Experts of a small language model: 4 picks a token, a shared expert of 128 neurons.
Below are experts of layer 6 (counted from 0) of a mixture-of-experts language model. Rows are named router (the router's row for the expert), gate (a neuron's input weights, with its number), up (a neuron's input weights, with its number) and show model dimensions 0-255. Each number is 128 + 24 x the weight over its row's rms, rounded and kept within 0 to 255.
Before each expert's rows: "mostly gets" lists some tokens that are sent to it at least half of the time. This comes from a sample of Wikipedia text that the model never trained on.

# expert 97
mostly gets: " Sh", " Sch", "av", " Mc", "b", "ch"
router [155 140 103 151 174 125 109 114 188 142 112  96  92 144 134 140 152 142 140 138 122 150 150 126 153  85  98 151 103 168 116 131  94 165  92 100 107 119 104  83 123 107 108  97 122 151 127 119 124 140  86 138 114 125 147  86 122 148 146 130 141 109 175 162 100 112 163 131 100 130 114 121 159 172 163  79 145  91 155 115 122 132 106 107  95 131 136 101 126 128 138  99 106 108 116 114 139 128 136 129 146 162 134 159 157 126 126  70 133 149 141 158 162 138 146 135 119 151 131 104 123 161  93 140 153 139  95 116 105  97 106  92 127 114 133 115 137 146 153 132 153 109 133 102 110  94 146 112 104 162 127 111  88 107 115 103 132 100 173 142 130 107 121 156 160 126 116 135 152 161 169 139 158 135 118 120 123 123 151 143 129  95 108 174 125 146 100  91 151 133  75  99 131 141  95 170 123 124 136 102 145 104 157 128 126 105 133 171 132  79 140 104 154  89 152 142 137 129 174 136 125 134 113 125 138 165 166 142 145 100 153 176  78 141 141 111 166 117 119 157 152 124  82  80  81 145 122 162 136 134 135 136  93 144 160 125]
gate0 [117 149 170 130 114 123 134 101 149  80 154 102 153  66 133 111 157 147 133 102 116 128  94 155 122 167 123 117 106 130 126 147 104  41 134 116  99 117  90 125 145 112  97 128  94  75 145  90 166 107 103 143 147 117 133 116 100 106  71 124 109 155 136 110 121 121 125 166 135  76 154  90  87  62 177 134 106 142 109 138 138 121 107 106  77 149 110 100 131 138 137 127 122 141 145 109 105 136 138 108  92 109 137  78 130 106 118 151  96 137 154 125 113 164 150 171 131  93 156 213  84 107 141 123 169 112  94 125 172  76 150 142 117 137 127  82 147 151 130 119 140 118 132 134 147 110  86  98 139 102 133 149 123 139 127 148 108 144 158 126 142 143 162  96 161 167 134 109 134  80 142 125 142 132 132 137 140 112 123 148 118  86  90 154 113 152 128 136 128 128 128 108 154 114 143 133 128 142 162 140 121  97 106  96 138 154 104 108 108  98 120 133 121 139 145 137 143 147 154 169 124 122 125  78 118 161 134 138 130 125  95 144 116 127 115 114 128 124 157 122 129 135 117 139 106 151  95 138 126 142 111 137 129 109 120 110]
up0 [159 118 202 134 111 134 113 132 147 135 131 158  87 145 143  89 154 133 140 168 132 159 110 128 127 125 130 142 134 112 136  93 115 161 151 117 131 142 118 112  98 165 153 134 122 138 110 126 126 142  93  91 136 132 118 166 162  62  89 113 108 166 141 114  95 132 173 125 123 113 171  97 115 141 129 117 128 151 150 141  90 117 160  91 116 125 112 139 143 168 135 128 159 134 141 122 147 125 150  80 132 134 129  93 131  91 133  88 154 111 127 168 106 145 131 111 108 120 150 157 133 125 115 149 112  87 134 106 150 127 152 117 101 130 107 104 185 124 122  77 133 109  95 116 115 133  96  78 118  93 137 134  81  98 131 116 116 133 182 170 125 154 146 116 164 133 131 111 153 158 163 105 116  90 120 100 117 104 114 163  86 141 143 138 124 135 159 140 165 116 120 128 133  83 126  96 113 100  71 114 127 148 170 135 112 163 133 148 108 140 162 178 133 126 150 142 101 110 140 145 139 100 127 100 113 182 119 137 142 155 121 142 123 102 116 100 112 102 173 116 142 108 121 159 101 121 182 126 144 135 111 135 134 145 162  74]

# expert 99
mostly gets: "|", "|---|---|", "---|---|---|---|", " |"
router [116 145  82 102 110 170 153 157 120 165  81 151 122 155 122 111 132 112 117 144 131 104  91 150 114 132 121 129 167 139 116 135 127 116 138  94 156  87 103 150 113 158 114 112 148 139 152 129  76  92 125 127 158 124 103 126 158 160 123 103 138 143  90 123 126  86 119 174 106 113 122 153 170 135 137 157 100 110 161 127  92 123 114 161 154 102 159 104 117 141 101 136 162 128 132 127 104 104 167 151 122 146 122 127 115 162 120 159 123 119 162  82 121 124 106  98 149 131 105 118  83 123 134  88 119  93 115 158 159 105 140 134 103 156 144  97 148 122 157  96 110  96 171 152 131 109 151 107  84 119 147 161 146 130 136 152 117 105 106 145 144 148 148 164 163 141 151  87 119 136 146 131 139 151 144 124 145 160 158 196 162  99 137  98 125 123 132 159 142 132 119 130 158 133 101  87  92  83 123  84 120 168  99  94 130 134  99 136 139 176  89 123 120  92 122 112 116 111 122 138 118 119 134 141 111 109 131 145 129 122 144  94 188 134 128 105 152 130 158 152 152 126  97 128 139 163 174  97  90 105 106 111 118 178 100 117]
gate0 [111 116 148 146 133 137 149  98 125 161  96 142 101 115  94 151  74 146 107 123 135 155  73 151 109  89 153 160 127 128  93 122 102 118 148 116 118 104 133 131 147 176 114 145 145  81 130 126 149 121 131 158 134 103 150 145 116 129 119 121 132  75 136 116 130 171 127 128 138  81 124 110 112 112 110 155 104  89 140  86 145 124 132 117 115 135 151 127  92 156  65 129 145 120 165 134 103 127 133 107  91 124  84 100 117 113 151 110 108 117  90 125 142 133 108 115 150 146 135 156 130  97 131 103  71 129 152 115 109 138 100 134 151 121 130 118 114 100 129 106 117 161 132 107 168 109 113 165 146 142 136 116 167 134 120 116  82 140 147 136 158 111 118 138 120 121 129 125  98 171 152  87 125  97 133  78 102 121 195 104  86 123  66 110 142 110 136 162 147 157 110 141 110 118 165  87 101 142 117 114 119 115 158  94  92 125 112  97 126 113 133 162 107 161 141 147 131 155 141 117 139 131 102  95  98 164 104 125 125 129 100  94 134 153 157 143 112 137 124 110 182 123 117 129 131 102 152 152  90  96 186 129 115 197 116 138]
up0 [102 126 137 125 140 133 119 137 121 103 133 150 133 126 148 117 102 119 131 129 119 127 125 138 163 168 104 147 136 128 109 155 104 167 109 145 167 164 159  96  76  76 147 135  98  91 128 138 181 125 126 128 140 127 111 175 111  95 142 150 201 161 126 178 134 111  64 131 125 132 157 153 110 106 111  93 130 112 117 111  86  71 129 106 141 141 186 140 161 138 127 131 104 158 121 128 115 142 132 128 150 186 142 110  93 102 115 103 132 135 141  59 145 116 162 111 148 128 117 150 112 141 145 120 106 168 114 147 115 137 123 131 152 143 122 116 152 112 125  81 118  98 122  93 139 173 100 119 122 156 142 167 119 186 143  88 105 139 171 131 103 167 109 123 115 133 119 133 133 106 137 147  89 153 125 134 127  86 111 122 134 140 114 131  99 123 122 118 127 136 191  77 126 150 140 138 166 109 175 175  98 139 119 123 138 123 124 142 115 127  93  75 150 150 144 118 116 109 113 127 125 146 177 102 128 137 128 138 123 109 133 134 111 138  89 140 144 163  85 152 161 143 125  86 112 107 137 123 157 135 138 124 114 119 150 153]

# expert 105
mostly gets: "|", "=", "|---|---|", "---|---|---|---|"
router [112 110  98 112 139 177 159 124  90 159  98 140 134 151 151 133 156 106  96 131 131 105 126 135 121 147 103 123 149 126  92 128 146 105 126  86 147 128 108 186 103 159 125 133 152 169 138 139  92  98 134 109 142 115  94 129 169 185 119 123 135 125  85 126 151  83 118 163 132  99 113 162 171 161 105 146 134 131 155 142 109 113 150 161 153  97 142 108 136 139 114 154 140 104 129 133 115 124 152 126  92 130 133 146 134 145 101 151 134 122 146  92 129 127  92 102 131 137 134 131  86 113 166 104 104 108 137 169 122  96 139 144  99 163 122  93 148 109 115 119 129  86 154 169 164 153 155 104  98 131 146 172 119 110 115 127 134 105 105 145 146 135 137 146 146 121 129  91 137 143 136 123 105 124 160 146 117 151 130 171 136 120 145  72 120 115 157 135 148 136 102 145 151 154  90  92  94 117 113 119 134 171 103 104 153 136 107 152 104 188 116  96 145 102  92 109 121  82 101 116 139 117 158 118 113  97 108 142 151  90 145 100 170 135 135 103 167 142 164 154 150 160 101  90 142 142 184 124 121  95 105 108 100 170  96 136]
gate0 [117 136 135 131  89 127 131 195 129 101 104 128 106 125 146 109 136 128 156 100 109 151 132 102 146 163 132 143 125 168 114 160 177 112 123  85 165 133 120 137 109 148 180 153 110 137 119 150 156 173 133 105 148 144 161 127 109 151 130 131 158 173 158 103 135 104 111  51 157  79 136 155 151  80 117 131 131 141 125 101 120 125 100 126 121 100 154 150 142  90 107 123 134 129 131 166  92 162  85 139  99  92 135 157 120 120 133 107 124 172 138 139 167  96 119 118 112 156 131 140 148  92 116 171 141 102 116 119  80 161 107 124 136 166 126 126  96 154 146 149 122 112 138  78 120 136 165 125 128 153 111 118 128 122 130 128 142 136 134 142 141  83 113  79 169 155 123 123 145 134  93 124 110 128  83 118 155 101 107 115 143 122 158 136 137 130 107 172 138 144 100 119  61 146 120 114 109 140 131 126  90 169 120  99 128  90 173 136 173 150 127 154 111 130 136 103 170 153 124 101 146 119 162 130 157 104 174 135 120 104 124 144 157 134 121 128 143 143 140 117 133 144 170  88 128 165 130 132  94 128 161 112 153 119 103 116]
up0 [134 165 101 168 102 113 139 106 121 184 105  88 115 125 131 107 146 159 106 133 137 112 121 160 169  92 158 165 124 176 161 152 131 145 104 131 151 125 114  98 125  49 123 133 132 105 139 124 103 144 133 121 142 115 121 111 131 127 125 118  97 103 101 124 146 109 124 124 154  75 100 111 168 168 100 145 102 109 106 159  98 142 117 109 126 134 152 135 116 125 161  91 117  62  95 148 104 158 115 140 123 105  96 130 116 119  86 148 161 136 107 119 136 132 111 108 144 138 139  63  97  96 112 166  98 119 131 121 103 153 144 171 129 156  91 105 115 153  87 173 109 120 118  92 117 125 172 128 151 173 123 112 116 127 118 116 127 100 122 119 150 112 135 132 112 137 121 109 106 113 138 123 118  75 115  97 101 145 118 134 114 115 114 134 124 129 129 143 131 115 124 141 108 127 114 133  86 128 162 105  97 191 105 121 107  97  89 113 162 143  96 118 140 146 105 104 104  86 109 124 112 158  74  79 118 146 100 160 141 105 125 135 102 135 151 129 144 103 123 145 101 131 116 101 166 129 129 134 132 168 135  82 124  88  85 153]

# expert 112
mostly gets: " may", " could", " did", " would", " Total", " finish"
router [147 124 137 110 130 151 157  99 148 144 119 107 124 182 120 133  95 158 128  89 121 140 107 122 131 137 112 171 143 152 103 104 157  58 159 111 127 107 108 176 123  84 108 110 145 162 104 120 141 136 106 158 168  77  85 122 122 134 151 103 120 142 128 117 154 116 103 157 132 117  86 171 123 147 123 132 117 114 149  91  77 118 142 163 137 117 135 147 104 166 110 135 124 112 102  86 108 123 135 155 112 119 128 116 103 121 143 144 135 114 165  97  94 113 105 122 119 133  90 146  96 142 115 129 113 128 165 115 158 136 132 159 123 151 159 140  89 150 126  89 129 141 142  92 119 157 159 112 163 131 123 154 143 147 110 148 129  94 111 154 103 155 133 132 150  60 112  80 119 112  99 150 177 153 163 153 103 126 107 163 153 167 155 102 112 133 118 162 146 136  88 140 116 116 129  98 157 103 155 104  98 104 109 139 165 172 143 119 105 128  99 104 158 131 154 110  88 110 118 172 157 114 114 161 134 153 100 104 139 122 139 154 167 123  92 176 112 134 123 144 118 138 130  98 149 128 141 120 124 150 129  89 104 161  92 118]
gate0 [147  84 163  90 123 176 162 131 113 126 133 128 123 164 106 139 146 120 113 128 147 116  73 132 128 124 122 143  90 156 123 130 130 107 130 107 154 185 174 121 118 137 148 120 160 125  98 160 150 100 126 144  97 138 147 149  94 120 112  81 120 134  97 142 131 156 117 104 170 118  93 148 141 130 153 140 145 123 114 125 130 150  89 178 161 125 110 106 137 123 120 139 145 138 114 138 157 116 135  79 145 114 118 107 133  87 152 105 122  87 102 140 137 117 186 125 138 142 119 164 151 140  94 125 132 142 149 135 125 100 131  87 137 121 135 126 151 171 142  87 114 141 131 174 109 156 136 124 146 156 156 160  96  94 157 130 114 132 157 162 165 130 108  92 101 131 162 107  96 114 117  99 135 113 137 167 130 150 125 143 108 177 120 124 106 138 135 168 124 109 122 115  72 147 133 124 106 118 124  42 127 116 123 142  76  99 168 167 114  91  79 157 101 133 112 102 151 156 116  90 123 126 101 137 128  79 141 130 113 138 146 154 130 119  99 115 169 121 118 109 159 161 126 117 119 134 128 173 113 154 113 101  93  98 122  98]
up0 [126 104 134 109 148 120 134 126 122 104 149 136  86 129 134 116 122 165  97 115 131 149 105 112 137 139 137 156 119 133  93 130 124  92 135 136 153 133 149  93 134 117 145 151 154 129 151 115 133 138 120 114 117 118 133 118  92 132 157 116 144 146 180 135 138 115 144 137 113  74 119 123 125 123 152 135 167  96 104 104 107 181 179 116 105 169 115 152 111 136  91 127  97  94  94 119 125 108  94 161  88 116 154 180 136  79 114 153  82 144 152 107 174  88 141 119 108 108 111 107 161 124 126 142 130 135 113 102 131 101 153 122 209 139 140 106 117 117 151 102 115 138 118 106 131 123 143 118 163 112 133 165 116 126 103 111  89 128 121 141 127 113 103  83 167 120  92  82 125 109  90 145  92 149 141 194 109  98 160 112 111 148 107 127 157 153 115 150 115 102  90 117 113 112 146 129 136 109  89 127 154 140  82 137 138 137 161 173 137 109 153 146 123 128 127  88 137 188 102 130 127 144 108 162 100 117 129 116 142 108 131 121 133  61 110 130 116 128 128 137  88  83 151 130 183 107  75 110 150 137 144 114 106 155 131 118]